From a checkpoint of a small mixture-of-experts model trained on Wikipedia.
Experts: 128 SwiGLU neurons an expert, 2 picks a token, a softmax router, a shared expert of 128 neurons.
Below are experts of layer 5 (counted from 0) of a mixture-of-experts language model. Rows are named router (the router's row for the expert) and show model dimensions 160-319. Each number is 128 + 32 x the weight over its row's rms, rounded and kept within 0 to 255. Numbers have three digits each.
After each expert's rows: a language model's description of what the expert responds to; "raises" lists some tokens whose logits its average output raises strongly, later layers aside. This comes from a sample of Wikipedia text that the model never trained on.

# expert 2
router:102179104107129105117126150104158146108084135133146128167116168173128089119133134100133205141182116055142136114146217115138139107089138105101069148165138118130111120137069111107072162118108150083125112172117114166094070168068127164135129128085143140042152172085156158109103110144175096083083174134155149127142171152135061146114089171152151134105149117199115127140087142149109117140117074151126197125102125042105139127159106127114076094092042121104072157145173072071132117173171131
It responds to: Latinate prefix pieces. Word-initial prefix or first-syllable pieces starting longer words, such as sub(urban), ad(ults), un(substantiated), dis, inter, over.
raises: "t", "st", "-", "sc", "-t", "-s"

# expert 23
router:141089182055133137122080161057140113077137159176106142089181190112182129129056121133084172160191124158190094106113147128091165115138141090091154087180135164117129126105094077100100085143156217137124131141147166121134187139161165183163114171130132145171150117169159051110146087142154131100121105149134076165126104095127141120125089119120125103097076120108173123127102085140087125144148165171097177138108082085077152104140151123107197108100111090130126137101114105171128097148134123
It responds to: Line breaks and h-words. Line breaks and opening parentheses in infobox-style lists and headings, plus lowercase h starting nouns like h(arbour), h(otels), h(ospital).
raises: "-", "S", "L"

# expert 24
router:174135125149096174104124174133130097123112132108126086102103125095168085145137094105115099118115136115058123112201106141091118163152098136108092122098090119172155114139098075217120113099134143077112162128098116156136098170135120153089136122170189141162163152090164119156184129152158110064139121145105101132080147107085153182124115159137061168182091112110131073091175160167184146064168159111109149088166052089113114172151165145106099056150166107129128128150155111165078102169162170
It responds to: Res- and s-ending pieces. Pieces like res, ac, s, ons, prov inside words (resort, corresponds, residents, Wisconsin), often in place or geography infoboxes.
raises: "c", "ist", "erv", "iding", "um", "id"

# expert 25
router:129146155098102156082149107109117167076106102154081113191157139103071109117132146104095169127085137070111151099152160115131140133144169085105131088088161124112100110114121129112105099121150169140134121197128119149100134157166144143128085049097117133103137146132123139140086103079072109134120099097181074120143034069179086087143143137112092142184136123151143127159142154126125200101163167144128126132135175086147087092168090057097164108122145164117101177193152156110098120123110147
It responds to: Biography career verbs. Career and life verbs and pieces in biographies after he or was, such as serving, attended, played, University, United, under.
raises: " in", ".", " by", " with", " at", " the"

# expert 20
router:144143161075165138092143074185134079175116126095113153086106097079154195139082162112091146099125201166068116099144136146080179136085160189165162080088154120124192120205152124104104153149094127146076165144120154138101157154123141126090151215101130141142120116135141087067115076081106078152139110186116164129115155112168165132103168114051085146164106133153113141077217160115172123099057117129177112185128135117165078073130103077103116138136118127119123127155118108153131111157147175
It responds to: Latinate word stems. Middle stems after prefixes like con, ex, re, un in Latinate words, as in unim(port)ant, inex(act)ly, disc(uss)ion, sp, comp.
raises: "e", "ent", "or", "are", "an", "o"

# expert 18
router:164102163202136131067105159122172111099151162083181116129137149148098164088145114087105098165068120109141186149117154134101126108134101103159128143109076174110103084109065134127141058060066115156109154114113134101172137129137124107173126080134140148150159118159101070090172123050153101119150104097164119101167154139107135130103091123111139158120153193093171131086146191115162097201083128140112119160113106158162132183097150153154113158110075139160160086183125143130155145147111150
It responds to: Word-initial consonant onsets. Consonant pieces opening words, such as l, d, st, sc, sh, St, or c inside words: Oblast, bicycle, stone, scheme, lodged.
raises: "rug", "raw", "ock", "ra", "ream", "y"

# expert 16
router:081125171197134123154147187125132110102145172134178145192201148117134153155159157166128138114131173101146107195154142064132107130092147182104133105155163097105103164134126154144116134118156099099145118163166058120143111186166154106125185158103095159075130100139154103140163120080162139159123081089145156158082172127156156132120094147134184121138143180086112122071134143100128082134178186047070093090071092082081117077102129138096118172119077100186133086158084190131147102182112158
It responds to: Early-word consonant pieces. Single consonants or short pieces at the start or second position of words and names, such as m in Burmese, Danmark, Domestic, Via Rail.
raises: "et", "es", "el", "ot", "o", "i"

# expert 22
router:111125152146158137171179103172181134123147108102129136138116159137127119077127174139129127119151171116124152131121119074125135139192168132173107087070127123191129137144087110093088151120124111156122077161093109116076135168134077090120121126080107135162151120065074137128132118085111089125115151100206082153147128061135097156124096160128079166117154093133120173175110171063136136129186147143141171078194150064085078073148130114088075104180174123171107071102167123139157119179083150
It responds to: Common noun word starts. Common nouns such as film, work, album, game and song after an article, plus name pieces like her in Carruthers, od in Todd.
raises: "s", " and", ","